config.toml
activation = "reglu"
routed_scale = 2.5
balance_loss = 0.00695
balance_bias = false
lr_router = 0.00173
norm = "layernorm"
lr = 0.00261
beta1 = 0.95
batch_tokens = 131072
seq_len = 256
train_tokens = 854600000
dataset = "wikipedia_en"
Below are experts of layer 3 (counted from 0) of a mixture-of-experts language model. Rows are named router (the router's row for the expert), down (a neuron's output weights, with its number) and show model dimensions 0-223. Each number is 500 + 25 x the weight over its row's rms, rounded and kept within 0 to 999. Numbers have three digits each.
After each expert's rows: a language model's description of what the expert responds to. This comes from a sample of Wikipedia text that the model never trained on.

# expert 0
router:520551518527472497533534470487450512475518498503506477500454498525469494561535516512504504514524502499493499473511480508509458523491454505521493468508506509477526483491499532504444522515526526468498512540512473505539464438472524460529519490453488543469486526525501498526480538504514464473546520463504526529503505511449477496532482504505486519518465503478490438507493524504514477479515458463534489481494470536495500502518470515491526497486519500467540501486517508513522543524470472464506510497448474501503522484499489529479477500481455532459490485480527510517495546499482515492464463524543479514496470504496512512531514452463484497559489485527532528516498475506514493481550
down1:482498487502499486511486455500494482473524481482518476458505519495496517506504529454471504506506524517521530483498507487486479540534526484504440487483468499531494533478508538510499488509512492530489514500491509531505537484488519509499478462460526544488478470471492481498525481529520471523496484492495526540506443522512519490497503495484488477503501509545506500515533556483504493524516441515496562513492472499540483464485494464480512543504512465519497494473523471558498451511517482493543506445502430482456470503519494462522488519486484546511508493526521539500513498471462448491539500523527499482471491514515496529561561497522470477526516499454506468497538509470505527462535
It responds to: Hyphens and equals signs opening lines or joining compounds, such as list bullets after a title, "re-signed", "Sharm el-Sheikh".

# expert 53
router:492532521444506468509482505463471515549493494467493506462523532511496516495502464512463434501490465510488489523528507498520532523481554522479548509523524532469512483516493514540521451509483500461462469528492481504492499503468491549489486462482523505469435513557463536524501484494526531486525514487540494544507506487520517515508501499516521478482509472507475497517504533503536509519460489523472547530521466469515490462493510502517480555497458484515459488546515541498490471509496465520456464488475488486510512476512491492498507542496539487481516475467489538493492499524518510523429514521505486540519517489507458492476499462502496509471538495553495487493508483506475491532504
down0:465505517472513529491516461469528506536524449520482519508473478442520552510525471470487482533510513518491448492521500494482490464443482474507452523484510473490530462533482507515498514517533498495471512510575477476553453476526543513517489453532517485485507438528497481532503445464454520523480500524555485471515503508521509465488505504472479519502473473468493492473483520478496487513488490531513497503546498459488487490542506489508547507512482489497508499482454495490491503542535501494510463529508535511497501482479496524518503524472541524509502520478528518475499501529495545532542512488525550487513516534525502474498450505528512481476507479493489534507521517493489475490486
It responds to: First pieces of personal and proper names, mostly South Asian, in film, music, and sports credits, such as Kar, Har, Or, Tam.

# expert 45
router:522505486479548513533540527448510484508494507521529508539482482568432456491503514462492493485519524487522504464530487445520528485530501520531443520499484521508557523497468459485438543517485478519502524533523476497528506498488533474523487515504523539502453472478469506489479524477488459485511482482488481517498492534463529471508478487509499510548526489488517488505541444502465486495505492470494480551493471471514464524544501543485505530503500468486489472478529470530466504520497521517489516484468521525473520491511534509498473520515521478500453503515507483521529506522479431483461461469528510497475505529497513490501496516494547533503518503503498484490498504538522495502500
down0:548528492515482442478493503497492456515486466500503522492490530485510523526469507504502541499532487466513489497496512517497453504535534491462489493506497484570486506481525491494478504470479512531517501528490499529492513472468508515496486520466503548464493506494485517519526430490456497481520489437485540552511449535482491467490501534447501538503469527498531480511504484475514539456481486505524493518496508525489545489508526484461504542492484485494539502500450551494482514475496516511522488467481502522528508475519482505504491492486503513497532486445443506476487494479493478456525495500485500471532519508456538519560525509466503494499507470518534486476522493462517497542560
It responds to: Nationality and national adjectives before nouns, such as British, German, Italian footballer, French National Front; also the after prepositions.

# expert 22
router:488514537501471472457484476456479529471456501485473485482455485501500496534491542501502497482520479512530546531518491481471523486483529467472516467509460466532490492516521488517480478524464519508465525544520545471470532425537456528503475472475472480534482478528495521498501510492504512534490502495503515510527557455510498538485523509491542483455510507506465482502509471508509512459521507502487535531495478518487535494524500508500537482484528528517536509495533491514455484475472525490529520516490487555537525515522542471494479521459467469457472457537505531498508506475489525495498526519555482489490515509507527543453505505505506495476468520513541487499531524486494487527521
down2:523511509532471504515490478518462453498467504498508524491472521514532504489492506549519509549482482512497530487559474496462520565485462527509507474528519505499467510503526530544489478524495476464539520488514498532487506476493482522491500534511494485516510506478466508537485455470537446479503482449516515462519457470534524506486500490453506471515444515453473493501532541463501526445423497545525541505508541488506457496494505484483480517510492495479465510490490481495510483459499529512496475529526516499481496500507484501474477530506487494521498522502508474489536507493497451512487487510501438515454508490514507508484495518479485489478549501529501568502494495485490550515469
It responds to: Line-break tokens ending list items, table rows or paragraphs, especially before section headings (==), bullet dashes or table pipes.

# expert 17
router:547520513495495467492515496498530475508564456475482473438536468491467499498482507563441445518492493514514459532541517525512504513529499514526511501460474499464501542483494512516513478506489514522509505519508494481480512547526483509488522488521553522522494541515490506504459483439497468498488494474491471557507492515497486540484497490497520469530501525488572521516508547487472533534473483489462435475508501461497441476501501496534493542484471484523503509537498507490513504494501464498451500506534513509512502525496481494485493524492496511499474495484486500528520453459508502492486536482502498479490527528510453525499509507465493467527487540479524484532506546487514519533485
down0:462510498489487507508504559483483491485464502465509472515473517496468520515481503449502515508520510484507479509512493462503511472524494478509528545519500507562511451514451538499504475509538483512525494513528504476498534470494489476473490494492539477511480458478539481530489499470518475493521495503507443513478535469479523519477514523587501504515513492487492517503471471605507544499584504491487499494582512534517440500514478504494461508519529482513538490498491494521517479519528456487504490498511472515486490525491510507503503513515493530506505487517509501476473499490480470489512473477506499485499503499532499463499499522518517533449528536524485486514452492537529521478526
It responds to: Common words and word-start pieces after the, a, of, such as some, public, rest, God, and splits like Cur, aff, sat.

# expert 2
router:486536518514516525482511504504540538507474523519526506510510492493484525526531472490508510492506529479542475453479472497460466529473469512514479527537464511485522448536493495566515532501533527518480489483465527445532539478500522523478480517533498473475520498493526508496473504499475494521480495471491508465489452506497504499459522476488516460547538504486519492493512489495484480498448500419464494509499473501520497499520495462490481537504526499489497501508460529499519503484496490492521535505531465467451534506513542455527535479492490517521525485516497472496490485567489506484528481503462493520528482489438480510541498477490460510540484555475531531505481486503510491533542
down2:495504527507452491500519508498507494552523515495465531493492504493492476515530533512490497497480511501503473479488450508510503515479513498513502468493476488495518508541533520532515530503481487497493464485503485497495517521543499519488482502540472530491537577492496494490458463521537505509469553470487495512474494486526474513497546498500450486487486493457496446466496493509497490529490508496506486473379500489489510519555499429482531450548495479538498510463467500543479498518516448467486506508501495581501500523476537488477503503543491487453500507514493512498515487544495509497482520504500489520514480515490501534469529490511482531520477511473509503493446494502460517510518
It responds to: Inner pieces of split words such as congl-omer-ate, d-ilute, Magd-eb-urg, plus the words same, such and debut.

# expert 31
router:463505516492530492507440518519513511517528502515504547558466533501531518525552474517496532532511463518547457535469451505536522472479511525499511501522511474512511473487517501522505455502460500496489545460480490475464480505514488503459491472497506491511478498507499487480503450468450488480493501485490505481497474525492467482493513494500495526515501483523495537583548463491490485485469480492477474512505467491520522503502526489483516475521476471461497512461510502485523500473477522493530520513489487435535529539501512556518480485443479457524487506490493528503516541510501491543540487503474513535475503504498529506543508485528466511517491475517500492504494520446498490464562
down1:470495463482486486497474517511478507541468480523501499509535476474448483486535570500534474477471478508476461526524512564527491519552467480533528513527491480510477540515472503503507509529482539528519533475509507514510532487518463483491511512517499486503494488521463527493502483487473481444553482521500500505505520516499511511493493504522521463478529531488472546486510510500421483490513543553477507501517492535557483512490519512489491477483488475506458503528490515525502500457541527507463507518491477487509497547522498512460489527506476530565468539528509494509455502489498509466482524497527490489490500508491480505448494478579484489527490502507509471459492520477488516498469
It responds to: Table separators and blank cells, plus capital R starting surnames or names (Rauff, Riese, Rough) and men/women.

# expert 21
router:544548532518473515518483520483495512555494474454463499508455493538471456493484499464485468497517510547517478496519485497472454527483490505492498521487512516478492494463478529503446535532493513494505474479484462522513500462501538486506495474518530534494479510458524508480513502509488509520491486544493493529526507548480507505499524539491471450458492486500497516534511513479484503485485475509503460514484501455462519445484501499532500476495510479504489471522516515474506520524527558472448506457596504500496486496510477491494531532516528491511507517529493525494495503478512485474524493493499471480477522531539443568467540522500507496461477526508486509541505505537498513541508
down0:497493510487525521531519433527493465476518518461525514538513512544532479486516522509498525520459477489465520523518517504472479501526515473484462520514456516499505539462508503451473475483477490494468505481552467510481504571478523472476481559439512482538457504487501506515525557508506494539489527513506526502487430511520480503496534518482451477455481500493521538498519509472511480464479481545516490508460499504519476536488485496462505478491428508459499537507478467504517501487485473531497528509506507488489546539497479441507484480505489517490460534508476515495523499520486532484469489511476498505503516531478503532517501493480515493510493512464486501524497481468518494511539
It responds to: Opening pieces of words starting with c, C, z or Z, such as Zoroastrianism, cyber, Zdeněk; also general process nouns like function, progress.

# expert 52
router:507520468464521485533522509460526539491528451466512524516431444485504478464532514477493489534538533513469484514508496468551524527506484534509528508479533470497454537478498518486448525503510501529461499553517495515473503478510493473563474486501495507504460499485545506534510493485473473494514537500479461537510564515507468503519494508504496465485472517518509475513491499493488491502514464486527477537500530465492510448511466524481484511499493490511544510473515471471476525474517500461465554491525501576485522505473509474487490491537525481452464478506524505482483498495503512526500497495547517477488468542464471497489477516517528501532490504499525506488511509523522520498521
down2:512491552503512514462490492489524520478498499529453512510485520499504503517484490465511474464524490482511488546514490482480488454503501496498509488508455470505478505493495502474494538493528465528499494504519457516504519518509462482513454462517495476515504477501501507503483504492511480522486516488520502471523502521420477474562475509496513492492488509495503495537489561561491519456536469532545487473436509529514500534486498514494535503528523504549447446483450543506529538459490502479530563494477505496505481484481509492506491473495519485506488488530513519509511485518525549488523521484491488499496476495471486535466468490538472532514489501470541489514459525539483556473560
It responds to: Articles a, an, the and possessives before nouns, plus word-opening pieces after them such as rec, rep, acc, ep.

# expert 11
router:498536450482495511491507525516510523454464474513448534526513518490526501481478486497489519470458531502491486498510538510519524511528504515534475492494476492531467539512511463484518498519499532568508476445446475488425530453503500446494506562504496478485529542496466519450482493465476498513482480495500530469507485500525537515514533519503481505431503503493534519520474515500517501515506492468487522476489487525523546514506501469531538470496487463496479480476466493527511454531486522483522528493513474506498495515493534478504494475472490509502525500494547473446512482513527492466524491504468535466531473446523505525531477478470494516489501494507544500488508502509502525497543
down0:526483472527483511480528489511502512499536498479498498489465533501522497513494491462508502471490470446544494515502465501494533461504545478490454547512486522467466495502458501475531490515481524482483487526473515439473497518526523523508430471519550471494504512522461483563486485472496509517526505475518491510500438495509504521483504473464497524459501499530541508481487460492509493476448517527480478504523542513493497460493531499461506532486516514480482523477517514511509521463508469526483530510504497458515511505477500534481545541434530512460510480480526510519516523473495499530490519456513532552471512480481475491526482495486471537467518499483526518496548513518520522485548
It responds to: Mixed cases: pipes and N/a in tables, measurement pieces, field names like Density, Elevation, Height, and ordinary mid-sentence words such as and, approaches.

# expert 54
router:485541416523518429513494499485521522516453526536524505484506492473488479453509508502485523501505458513547476520498494525537478508515500487547545476487549512505502531524518489498457558474511500521536466523476513510503481508474480484482512498522492468484538508489541512521529495506514441530522507539496445524472517511464460512470513470494502498497486504499484501563519486512488503524501499520511548478491521523494509522495497515505500516491497505523518519480503486483485528467496489448484529435461487478502485504494504494483511492527506500486518483523482480467465501521485451515448490488537496483509500550477531495503493536557523542472493495480514472480497488565486514478461
down3:533496520459528508455507519516480504521520525515492503519468502512457473480467508496514456511522484509550513513512443492455510489469485497501506498477510496501498466497488561502481486452517519492477472578505476471476506516518477526521505494490519534481501508494494494516488555528473498477479472472496514469460465477520516470462470522471492452522540528499483484521525471479526528472558507485530509490532529492510488494540519494496532494459492460498530494505552484508491518524482457493510495501519505505457516517522483518528526525514482499535488463497508534521500486504547506495454455465515507516493477463546466536481569502504484518507470536482520487533548507518525472501467
It responds to: Prepositions mainly "of", also in, for, like, including, after nouns such as part of, throne of, Act of.

# expert 29
router:483480454520498520533502452510520488467506513492482500546500492507468515487502511484490478498526539508496471488526477482517539493544482517494500472457483467507483496501500522467452499485505522513545472553548515510489524513489509528533489531515533509506461473467521491543468513540493538461502505481536472525500520493533512473508471476496472510488503500496506513466490482473545493498512472513467455476521498445507512474495485516476524510466497493462540510497517451538467497499484474490483513532597472577482531482489446504450520487542542479487486477483508540509517506488508430519499497507508521499486474550479522491488511499474525510486512491526484492501519503491535519490485
down4:494515503492493512492519513457556481498466518511470536508531483532495479487530510512487510521489499483482510497464479492508517503527478481540495520499466514472440453485530505509502506502486510466464499528493475528504500540445458493503536522471448498477520506537521510482492505506474485518502506529482509506498519485500496510544529495517506464444516539480456437518555561527481490492504501512502487457522495446516514488533504489474516485498467511529520504469485516544513508534502530499499506504514482491488437478478492457487509543484520481518482524512544513547507539538500455471472512491544514502521493507470508492459551509526493565526499470518492464449510521493471528500485
It responds to: Years and numbers in sports and event contexts, such as 2008 Summer Olympics, the 2024 season, UEFA Cup, and dates.

# expert 44
router:502505506522470504455504536468501502490509474477494485509487522537488488474479507511505479492490488461474514477474507495566474505530502488465489464538545474490483484498495463512501520507521493499441530508510501496466482437498476543521508497499525500521469466505514510509511520511519513505509478537469527493483505448472557508529503478492506527425484461493498520507464493488482496532548481554509480504514479485498498497494511491444515504497542495512531463515519503502506505545460501500502464529486518563495536470492542485487483477491536491460452502505476556486458450470498522499520513537520493507517480535491507488482493516523515473491490500583466526533515528505473533482465
down1:541482452502479516473451526496491475533512480485511469516514538515504461557440504461508469468517539496474542454500471543523468526514496503479485507492462469501520519516504537483520513493514448483515480518542505478524517447522487503489526528442509504461464499544526502531503506490516518530501506517508444542536458490487520454490475494467478495542519513498464505454545476537497510507526514512471508463519491523484506519469461490501500504531474503458497541502510473477515478489515497501503508530517522491479482513512509477504537476494524486494440499518540528518500506488455452538497522499480481520464456503520537530493491506505521504497533503540514509508520498510461509491530
It responds to: Pipes between table cells in rows, especially after a name or number, as in match tables, tracklists and shipwreck lists.

# expert 34
router:507476535504546484517488489509501532542489528510510488493506519484475503515511487517499497529518518513482472519487495530464491524499528537487496514477488528453488447518472504454536476470462483525466448493465507500518491502528519522491499475488494523496522495476512437526484496504504556467496483520526505469487478526497506512526466466494456524541518467472538488503485496508484560491517540506496515511499542475489560507504508483514517563491465510462538518497514529489478476506453485517488488513489443457518487469492480534544466500479491482553519526502465485504496517534533534509552490455462526463515499458515554522517501498479488500526520532512499477531471476470487473529495
down1:492494476499534490543481473505475468514511534511520479496523478484509494497514471517473537526510472492473521486510471499542488512422488488471522516486515477502515473491529529512530467543483466538514493484497495530498463521517495509527517501520495467494526519477477493509537506489538484548498499514505515500475513477451493495480521519493498504479491510448491504476475456502469500475500481548513501473507504506499461514509524488429561457471500522476527489517555523501516476509495439515529506441471526517493554505473491525477494475475470503480492475493479560487539538477537492510456533552532540516505475508507491485533527493518500526534449490488504499477494498466528514489554
It responds to: Capitalized name or word beginnings (Vol, Cap, Az, Bur) and the pipe in sports and election tables, plus mid-word pieces like iv in foreign names.

# expert 47
router:475444512530493511465501519474523488489532519539516507488539524503528522485479520480521514503487528489485474468503522518531461477509449494467476499495469533445545497540543479467541535531495487520482453489456486488544480507529467456469531509473507561498508486519518518555534478497503480470510487468481513487508480454526508535531526490503513500478475485523544551473508540510477496531574511519487546516496529503463507500516481477497475486493475495483505474538526532488489497495452516516517480536480505494460503523488503523509471473497511514516498504495519489527487489522539510484491500523484494514540536489450483465543493499490475489470503521515474467517500483479457494451491
down1:511497495515534449544490468509512514497529477518477499502487480521521469480510474483472488517534440431518530505516489480498525537443544501529541497513506494484528539484497579491508495519539512509485501505470500473509501480505478523496501528493504511505482500466471507529508534521481441512496498485498542493533507463516488517506454499504535511522508487457489543508540496505453457474521509504481531497486473538528495497491484535490481508491498448490500493521526506526494503478497471501512482471483539485500560504527542495493481506541520532453510497508481474503494541548436534485474439474482467505517538506496508440520524498539520494461517488495533488485483489494473481491503
It responds to: Colons after infobox field names, table pipes, list hyphens, N in coordinates, and the pieces iz and oz inside words.

# expert 56
router:521469517470450521457510515534507531534482515548517456513518477509493494492520453493532502471519529518541457518538432507511448520507495533520478486506469499492480515516498519509489511497488484514501522490483503477503507482501500489500513499482539513437537470546492496472476506498510551520479553460482497465505468505512463482520533506505493495541516491482538505494478504536508527494506510510472508486505542485542482510470483488523484508487499501494479523483468501514482495532532493502522495478486520455547550543542475541525471495511501491499492527485510450511520495544488515551455478456474484527506501521521478522512501448529488503426485533461456462520485506520471525499504
down0:453510509500492486478530534506548490531437469524469447525496504517545517494496530531488499516518486496518469536494526538477480495502438471496485474502540489513484528535433473507486527452535492496518506515487511523468493511558513506493550483514501524462509526462503491454531475475490562526486509538518498488483501502506498506492473508468466448473504498559483490501520484492514497538485480464528515470526528483519508568503498487535480512526472500478484500444455501503478521501523524485459520488520487509524520521505487502536504460509484463454460530488509466522536498508529485492509499489485452486490534519496506482495488505509478485492484540498524503512516521547477480515513
It responds to: The letter j and pieces of romanized Chinese names (Ping-j-iang, F-eng), plus words like Roman, Cast, present, Quarter.

# expert 37
router:530515526464500528477494474556467481511502474500487477501514507491527484532469521483506559497463488510508545447554498496474537488521468492488493523522517460491525514498486476474518462534504496520532500474524538460512513532511539531492538491476494454470504507480480513504507468499471463514511526522531538461481465497461500485469547472496531526507457480498459454518501500498445556473503539474484480523487486514532509506520517476502505534536460495492489454520479499533494475544544491520490480529476481488513469509534467520482497500482533539561498505496495483516510499497516518488456520470498477521539504488501511502537548458475505503517515476496493488517507465469500486498547
down0:510499470487496505518494502508476500502545549485450459477447516514517514516564474489538506527449505541475482527484499550538502524484463460467529485517494522480540476459519501480486493472494497473495504507507507466470466513464516534521488467512523509496490489457523567494500516514541522466511501567519487487514551481512502455530485494531510497536487471496548535501494501513485489462506505539501557522510502518548516495503534495509479522514483467535513502508489549473493558482513456527505512501532477494553466491481525521527476521513514523481491465508507506491470478512509474500488497446465509532478508508524481514480470469474471517469475486493497478506484490505469483479514
It responds to: Word pieces of personal names and place names, often in sports tables (Ganassi, Dean), plus In, home, due.

# expert 46
router:481470492553472501489511466513485509535482483528535487501540511458499504520534447543533541511516479436492515524466467491486523455519524498463502509498470518519508494461546506496531507516485524481494522494488481457547492487516519479488462488507491519491504498525476461524500505471542517507472522471500505505470477469505492512477471493511519539463509532491454511499531483513502531503497486475529476483504493469505468531511559506488514463494482513525483508535476482536481509524531518497530445499447525467509453486454471495472497504506539449513488526503469489495537502538516494526492479474511524521501500487536479515523485463465525520545480516484492548503520503464529495436459
down0:481478508515544465497490489541457526482516510503538499471523503519564509496520501518474470480486474481483512500517511453502490538516532490488481499523477462477515504470522518522507463495481522451457501519492491461492495514523459491487514486489533527428425481497479520526502523509520447459518531469513489513563520514523504466511507495510487474505500480484486486460522479448486479531510531479489483513515548467441500486488494501511528492512492530533463540537494521520524449507505520489459490483500515450526505544534508466534519522486513500468475511476485463501489499542530493477466471512504504527528509500539467494532481515507518491522479515506462507507531475550512525493484
It responds to: Word pieces inside non-English names and places, such as h in Kuhbanan or Vĩnh, W at name starts, ha, ova, Singh.

# expert 43
router:493489486490456526493439534497525538457486480477454505479508464512518506468482548517486513476473508507488494503504538497480476482515506461505490476493517505572492497502541471474544486486498497501470494496564467525462479514501478475462538520495490511496511489506474513460487516490516520519463504517494528480458512490532547514520525523498469552463479494538453508474473492502515485521491505530508501480513539466482528497512495513478519466493494471501508483515451541498529441473494489510518482453542526504496484475482525470518471501508482528532528533523488509445501497516496542528531484477480489489501508465544491503521465474501537516484485494478470554515517485482465485540440
down1:539502498474488509520495469537511481496470487493478512462508567518530507504531480473460513503499483513509533537468530498525505502516503474539546498456499502506488475485511479503504535456476513568485454492522507530462472525507507461510470522422448517491522512518472442464535527493464479519475519505530464523524503557527477484459532505491507496476474499531519476502499495522470486487514467525496513479525510502519532492493514507502509499512497518517513495425526493468504490489540500524467548513521484534526488521500560475466485491491512523500505515479486491546496506456492499490466505486493499501532498445517555477524497515492516558467496476461472490514503503511487487503501
It responds to: Field names in infobox-style lists before a colon, such as Website, Coordinates, Location, Born, District, Synonyms.

# expert 38
router:506501457481497457532500530469546465488573500433473514507505509487563564521472499513488492464478490497486526517504503462512505504477494488512531503481503482533486484505497494557492480541538529476476471504458482503547497496469484527538508501517504536454504513508516544517476483506518487492524454481553516534504472552471495495526489522526518465527487467529502506477502490520457533484504522441489529477524522513494517536508512494532516480455473514483508493481485518444495504492492493518525550456480486498463442516520484531502481484487451503530483547507507512484490516501477500506510516469476494471483506544545493518500557499490490500512504476504476517507484490521501495500521
down1:548454487528494524518511511486479537471544502439469474527486495508516493529485484510499496522562511494479490545463476532528487494473523507481513493473508455537489492443479518496483481520471532497492502507516486531506504459452498529521492510490511565488513486501509575496463505490517517490543467503484503518537446493506435474466495483472557537470457504498536488510514564493490501510476508491503465492503474492522509454541492524501496520490486531494497495500513497481490478462513490546481496518475522477520534482511469505441483510532509502494537504484545525500503501461547483518497498513468520523474501484493511462512497480464471501505516526510530514529510519451476478505492
It responds to: Hyphens, minus signs, plus signs and currency symbols before digits, inner pieces of large numbers in tables, and em- fragments (emo, emeritus).

# expert 63
router:475489498480513497516503538480491498470483507485485536499522479491522511552514536536526498532493503532440514477455512525491468505442496512511511514498512480540478484490474466492545506508479519515509482525495488527510463553482452496492522475542512501524543513505442489493475525500503461489495495458489483475546498531521535481485500505518463485555513477483554497453489508492523508464506542513508500534512530481503471504478473460482490506496526555492457481512495496496500521513529500534506489513470471506517475551525504491497540463440499525481515530506523499509474508557465512463478501536501494509534525501525476540524530504460489443493527513473470496495456499455481472512494
down0:455552512466527469493503527449469539534496498509502455522523491513517524525510517478508503469469482495525481479509497477498481539503497500487523498491514515499490520498507505514472546482489508471482506520522488518548482485485507468493512514493483482415520474497490505520473464494496543496496464554508500544482475593495491501513502507464524467486484505489541490462520520477498462495469499493520480519485496494495532498451487539478516495536502492514560454513488472506503475492484481542503546488539482512491535486476537512472504477517514529506504477472501455511484491535480557495470519467453508508505484462503506524510458523504505525459543492536504517509547467469515458493527
It responds to: Month names starting dates, such as June 30, July 1, January 21, often after "on" or "office"; also list dashes and words like film.

# expert 51
router:496503515545473506486456446519502534508449535496529475520504521527506491556473465486494470536464488455505457470485465472459497446524483498457494478545487520475505519498492499503534503489483507497469559480485453487522493568475493517504514485530519470479518502543506540524509478499549522528516508476500510488520483533504487481536543503513489482528542504463483520496534466512509508489514480505510486505513550502504500500524520516501536470530489480541522510449490483494526533466504487517536488494519458476494544521515505495501515492490488467501476508457482463479474478524513501501508540504520515509493483458539524470469535487512451490530487460460502520489481474531514489483546
down0:477476459484475520470529520542514526518511494488501515502468484526494503487497472502519498529507523502507501511530442520508497530522478477475507431500516518472499493474490435463489476509528500466499515491530474464526490564547500492508521491513539493536510498527519493451532488501538506510479524538502489480534505498498500500527482484530482484466515529507534506495520475522494516515481512483542495514512456547450549480510510480484492502468541487502454463532501488462527433547513496523471507489464498539496483462510503489506520505512544489447514492556532478528501489521494496477494520523520475517496489472534513572518511494528490509497482551493507493516485462515448470463496
It responds to: The digit 0 in sports stat tables and lists, plus inner pieces of surnames and rare words, such as Harg-re-aves, m-oll-uscs, Mag, Prime.

# expert 27
router:469453483463506510463479497530447478506515524485531524504519512491490499516453458492525489469482501449485514469519475481471479541509504527487493511526495489506525496500492466477548505490504545500532493490504498475540495544532493537467487519507502454505516502515482490546474536505498480515491443494548475491479472538438527541459478426507502484537462539495531505523500537506501514515503526481464512501508481491507489476493500513539533543501485489506473543521527509545519521514530514422516466497472467458475514537497512525513503518520491495492471517484529464529498501482512494492474516459501513501533485496500539567509475504506473521511496493524503503518510483479469486539487
down1:490537490507493485503485516501469516528507548493493533481495513493530468545520499537500540468463524493512467543450498528508498533496486519475552501517526501533480486501485507511480521477488511444463495482524488520517512469499491485481459490516476468516538509540494500481477507538500498489486475526510492524509487538511481487530465487449442502474494486510457489478525516474497512515437478451481507489576528539555430496546451515506492491544505516519531477511524493533490469513509473473462484497516471487475505526464519497482546522516522540495487520474484518483480489486503543485496481500488503514492466526513485505474512502513447494457535482525505536540508524528503494512514
It responds to: Single digits in tables and lists, plus lone vowel pieces o and u inside names and words, such as Leuven, sh-oaling, Boo.

# expert 6
router:519503513479452452502506467546497526532496496514549513460526523534490494517496554458489494518513496488520505544487505486473534501489502484489458479543539486510523529515508469533513491547497485472514499540522520438501463481481524476474489482473467542510482467525506520511484476460491496521455524528530514486495495517507474495536503541495507521507509491495484468463465511514460499499471507487523487534492507522456503491441521482507503454491505508476514490498475517509546473490519480542473499535446474445511504484493490491459521491482511500516505534506538472496487561507516517485483493471477486535481491439517504540473513519502476540497532510517494553509486494500513447496558
down0:519519510506491461490471514495505443475517444510494496449504545529502490514497543512522494517495526519495486475458474499544520510484506531533460497424475497531467459460479504474546496544506493483494488561512541523500479498483491495504495484503507518503510526488516537493486517501542467476495462518484535495491480536465513494526515534470512491482537497494505534529524501528474498481528491534464498483477486522498505485526453553515484515490523487540505511444508511484511522479526488494500490488513492521461482501546486468507486534470497474470539502555540524524517455514501482485488489506497457512534516442474476510463523498500433531494525528515525479532509534512498466484494
It responds to: First word piece of personal names and surnames, often foreign, such as Ch in Choe, Sh, De Jesus, Hel, Ge.

# expert 23
router:468490519570495524515509511522482486513481555491508519514493520482520512498509504523468520548505503484487482491516538543480462489472523550489499529486482466480503428487529477547471436495487491457493500495507478464531468517518501471492521497505488508481477474487513479510536463516462521498488490483523486483489480504482482513491472522500487534514519484493515520496522522507507438504469529495472487441489473505510553480498522518524489538529505517515465495485468509502519513509501499510499467487452529464509502499505451560512519481555539496494496502535511439542486541482490506483526476532476460543449507481513537500520461498486505502530477478494497558480464490469493472487503
down0:501470503483440518459482464567513529460464486513514543485457482503508513503482528497512529500469515515541483485504523475490473539450483536494487517512543515461485540474483526537472452522513477468452510521530476534453504489490533490479507475480430509498505497486528473500513502480495471543492464495500513510519480465553527512481477525523528527507460481510502501505468507492508538493511519491533499494519447512541477478535495506502485490482484480494510514489478521517498497549479535542514486480482525492483491520506476491484500483445501504564529483485493471497525515543525468527478510522498499515522514528454532498504509498511464506507504466471531489552525485546479532510499
It responds to: Single capital letters B, T, P, D starting foreign personal or place names in sports tables and lists, such as Trawöger, Bárány.

# expert 5
router:514514518463544501500473562465490519476502505529498511529479477499496491467546492519508508522456508515506475480527524465515516544505494524471476527502523495515486553525437520516479494492518504475472491512495473543475485490524475472521531476539526520490467461488475508455521508545514526499485483478511476485448520469499529512502490490517521512528496515513505496497484470481508491498494497487533511474505518489477514512536514489539479494519516491484522443496503506493544524489464551434472547504498462513480541555445518473490503491479472485504496528434477517456480506506481512481511475432491507509507472482508459474512468548480530502442517485488520507532515476500499474495527
down2:458518525456498501491521531508499546498518515474511482516492487493517521518499473451495511484536518497566530526510499524479467459549531479493487459507508509475469487529510491532519501502486475496456514523498508480529501474501472483520521518510458502500516460503508517502516549492497483524496547521494501475469512513473469496530540534504482559526488475529495518523480490523484496501465488456478509467495487468487538491486473529491504489523516468490465563524539532522488497502496493484510517461528499494534511525486535444538477463477520521497525492556505511492493477498454492557470545521455506467452510467478484477551478473480468520505462493507527498487485543506451477520495
It responds to: Line breaks ending a field in infoboxes and lists, before the next "- Field:" entry, a heading, or a table row.

# expert 39
router:502534509481488515500536472487466547496524459460496495517482505499514482443481513463471471488503522493470523495498509513471505494475497499491514513491511520498450488514517469484522483463499482473493537454555526480466507486452540534461532497499508511515511496491485492461493472494485522488453508553467528486486500507483509451489516557489508489493454511492487543522500543495487457485505496509481456453497535499477526482518521495467512514486490516487509487524521485532547483481477509541472516474592529490507455501527499489521506509481542521495486489517469523490474477494514544515487517506517494480530544503557501551529512509468533499509469480478518547513499517502513451552485
down1:462480494533504503494508493549486483488475535479490550499516502500485518479513468529498496487512473558484486527499526494465505527474548495512524452492492486500482478484573526502513468543475510528490505523509491521484487473479470515494484510505505509466485500484517485489470553511514490524508473485497485499498470517480496514483532522451464485487508508530506481481513517443485484525439509508515469453411541503513464487498488464528538442541499488481473478496489561481502528507498513551497480499527444510501487526502493521470516519483487497524515520493504504481467517506531474519518531533483483432536518478448448528537524474505498506527518509488504505522512486479492532505519
It responds to: Final head nouns of institution names, such as University, School, Council, Company, Museum, Festival, Arts, as in Gulf Cooperation Council.

# expert 41
router:524524498479512500485463530441530498539495516488466451511540478537519494497469503471540485527477541538505495492502539485494480492455478486518456517483469498484494521499508509488482496468495519472524505498500480576506521497500475460479552520524498539488495507461485465484491514490479508477495516496462493493516492476498513443495499521477468497477502488490476521518510516483498531453483470497496489486509501451518496505548508485559497518490521468488471489540496505495493478524517487506473481518604492497490510480515458542506533555517482489488504511487535487470515493535466486488543493507521486465523525489487476524481456513486475499521503473505493583539499476497483489447510
down0:473524494482476512503504531437512505525467488482504470495521497543462468510480520539531530541442504504504459504495477505519500543442474518494470545529520529519487475514461527462513516499483513486477456518511458494479479522502551493511506509499447509450502532473516534491503492558504529503569512451497519506512500472509498498506461505448485511497491490492491488521511500503504495510479543474492478496499468492493515514499470488487417556498493537539545462526517508497492487518506539553501465530531522526491542518468498504515489528521498526499479502462537485531492483509488513455519496508483482492472463521499523542484511482487484501512475475518478480502514488525478511512457
It responds to: St, st, and St- word starts in place names and infobox fields, plus km, mi, County, parish, and taxonomy fields like Clade, Phylum.